config.yaml
moe_layers: [1, 2, 3, 4, 5, 6, 7, 8, 9, 10, 11]
balance_bias: false
vocab_size: 32000
norm: "layernorm"
lr: 0.00532
grad_clip: 1.0
train_tokens: 259600000
Below are experts of layer 8 (counted from 0) of a mixture-of-experts language model. Rows are named router (the router's row for the expert), up (a neuron's input weights, with its number) and show model dimensions 0-255. Each number is 50 + 10 x the weight over its row's rms, rounded and kept within 0 to 99.
Before each expert's rows: "gets" lists some tokens that make up at least twice as much of what it gets as of all text. This comes from a sample of Wikipedia text that the model never trained on. Tokens count by the router's weight.

# expert 2
gets: " a", " not", " more", "ly", " an", " his"
router:61 51 56 57 72 57 56 61 31 60 58 51 38 40 38 37 27 61 54 62 62 50 58 48 46 80 41 51 62 43 32 35 52 48 46 32 53 63 62 44 58 41 31 33 47 41 51 48 46 44 57 35 35 52 34 46 48 53 40 34 60 55 67 49 61 67 50 56 31 63 43 40 59 46 60 44 62 40 56 59 50 35 58 57 46 49 38 51 56 64 54 39 51 31 59 50 46 51 58 45 43 46 56 58 55 60 51 64 58 38 40 47 57 35 41 38 49 38 53 70 51 74 61 48 48 59 56 51 41 56 38 46 52 55 58 49 56 43 40 42 51 62 54 49 47 61 48 49 53 50 43 48 45 50 68 66 56 44 47 70 54 64 65 56 39 61 46 57 62 51 34 55 69 49 48 46 49 41 38 47 49 55 53 32 60 60 49 41 32 62 38 34 39 44 40 57 61 56 44 42 74 63 50 33 47 36 72 49 39 38 58 60 57 61 41 47 42 32 37 41 41 40 40 52 51 59 48 43 60 53 41 41 62 49 35 51 33 46 56 53 46 53 67 36 53 57 59 67 50 54 62 56 48 51 40 60
up1:62 34 47 50 54 53 51 50 40 53 50 57 43 44 53 58 66 56 57 39 63 58 68 54 55 55 42 58 49 66 59 38 64 50 42 43 52 45 54 51 72 59 41 49 63 35 40 54 41 63 54 24 40 60 46 51 47 55 45 41 61 56 29 56 64 49 38 41 44 41 30 51 50 46 56 43 35 37 45 50 54 44 57 50 49 67 50 52 45 60 61 63 41 51 55 45 75 36 52 34 50 41 52 49 56 51 71 65 52 46 54 51 59 56 52 53 56 47 64 55 45 47 46 32 50 59 52 53 41 45 42 31 30 65 43 49 54 57 66 67 59 46 61 63 43 56 52 41 48 59 42 47 52 44 32 74 52 53 45 60 52 46 46 39 41 29 47 69 55 54 46 46 53 48 35 47 30 43 48 42 59 48 32 62 66 43 58 27 48 49 30 55 55 42 53 68 45 55 43 53 64 45 33 44 44 55 54 47 44 62 54 60 53 39 37 35 60 43 55 52 61 61 68 51 50 58 61 42 46 56 45 24 42 63 48 38 45 24 44 60 43 51 48 36 74 38 44 40 55 52 59 48 69 43 67 34

# expert 37
gets: " the", " all", " also", " addition", " order", " some"
router:44 49 54 39 54 46 73 32 44 87 54 50 52 49 36 56 39 48 53 64 50 64 70 37 48 38 49 46 47 47 40 41 41 50 47 47 45 51 63 55 48 56 36 52 47 49 48 49 50 44 48 54 53 54 53 51 47 72 64 48 55 59 59 52 64 73 43 46 48 67 55 52 52 46 53 50 50 50 62 49 46 47 56 53 60 66 46 56 45 59 37 31 44 51 67 50 59 68 53 57 53 41 49 58 53 64 64 57 58 48 53 61 48 58 46 40 50 47 42 45 43 54 45 54 65 44 51 43 57 55 55 54 54 46 40 71 48 52 53 62 53 63 60 52 65 53 56 46 51 53 49 67 43 36 67 55 53 67 48 63 46 81 55 46 61 41 45 49 61 55 45 43 52 47 28 34 54 34 39 42 37 68 37 31 57 39 37 51 38 42 32 47 46 42 50 51 41 43 44 43 66 45 55 45 42 47 54 40 55 49 58 66 56 59 32 48 28 35 47 46 23 35 64 33 39 63 33 41 54 50 60 31 46 23 50 47 46 45 50 34 47 64 49 32 42 45 46 52 51 46 36 72 38 58 43 64
up0:66 46 56 50 53 61 51 55 38 34 44 51 54 58 34 34 52 57 52 55 40 56 51 45 47 60 58 53 59 68 63 43 56 59 41 57 66 54 50 47 40 28 38 53 48 47 34 52 51 46 51 48 54 61 65 47 28 26 49 57 49 49 50 38 40 60 48 34 34 60 37 48 55 58 50 26 53 53 38 52 66 56 72 53 43 29 45 52 55 68 56 36 35 63 55 50 51 61 50 41 45 36 44 36 54 42 54 69 52 58 55 38 53 32 44 68 64 62 58 55 47 42 41 30 44 40 57 44 35 54 61 54 69 57 68 60 44 57 43 57 61 51 54 53 39 46 55 31 36 51 43 37 44 50 47 62 63 38 33 36 59 57 44 43 58 46 45 56 36 40 45 68 78 54 48 50 37 50 65 31 30 50 47 52 56 59 51 42 60 42 38 53 47 60 59 26 42 62 46 71 44 48 61 46 56 56 36 39 50 51 52 56 54 61 51 35 50 34 64 57 62 70 51 73 54 36 51 65 62 42 45 43 47 49 41 53 50 55 55 43 58 49 50 57 48 38 45 52 61 63 54 49 61 51 57 49

# expert 22
gets: " he", " which", " It", " He", " it", " that"
router:60 44 55 40 65 40 45 45 39 47 57 48 46 51 47 55 34 30 50 41 64 54 63 32 55 47 42 43 45 44 30 57 52 62 54 40 59 64 54 39 52 64 54 58 64 49 54 54 49 41 62 40 43 41 45 48 41 66 56 43 53 52 55 37 46 57 45 52 50 59 40 53 54 43 53 49 42 58 49 47 44 43 50 33 47 48 53 37 57 60 57 45 42 49 55 27 56 54 55 27 37 42 56 57 51 43 54 62 59 49 44 51 69 40 60 56 33 53 47 57 56 61 24 61 63 51 39 66 41 68 46 30 40 45 63 51 70 54 43 47 56 51 58 54 51 63 55 53 68 60 36 28 36 60 64 53 59 44 47 56 43 52 47 51 43 61 41 42 63 48 52 80 60 69 38 37 53 37 31 55 53 52 40 45 51 52 25 58 39 56 44 50 61 48 56 50 40 51 43 48 62 77 48 35 42 66 67 39 54 31 52 52 63 51 63 57 52 50 54 59 42 46 42 36 58 44 50 36 66 72 54 37 57 50 46 54 52 54 75 43 50 62 45 39 41 52 36 68 41 52 54 55 60 66 44 29
up0:52 55 43 55 69 50 58 52 53 60 49 51 54 46 47 48 55 53 42 42 59 68 44 49 57 59 35 49 76 69 52 35 47 40 50 50 51 41 73 64 43 48 57 39 41 55 49 57 33 52 44 46 55 58 71 47 32 58 46 39 52 39 53 33 49 64 37 53 53 58 43 56 58 62 51 43 59 60 44 67 46 57 49 69 53 58 50 49 41 34 39 55 48 36 43 29 48 54 56 58 47 54 70 49 44 52 63 47 45 58 41 51 59 48 68 46 56 67 54 51 47 40 59 66 52 65 62 61 57 57 48 45 60 43 58 51 46 33 28 49 44 43 42 37 19 49 58 57 66 43 46 47 43 53 50 44 61 66 45 65 29 47 55 52 46 72 52 28 56 57 56 51 53 52 58 60 33 41 39 27 54 34 51 51 51 62 55 30 45 56 53 44 40 43 34 43 48 42 49 40 51 46 34 42 39 55 62 47 57 53 53 33 55 50 42 73 32 54 53 50 61 62 51 63 53 53 34 51 52 57 51 37 59 68 44 69 40 32 22 54 46 47 50 54 33 53 54 64 54 40 59 58 56 41 55 37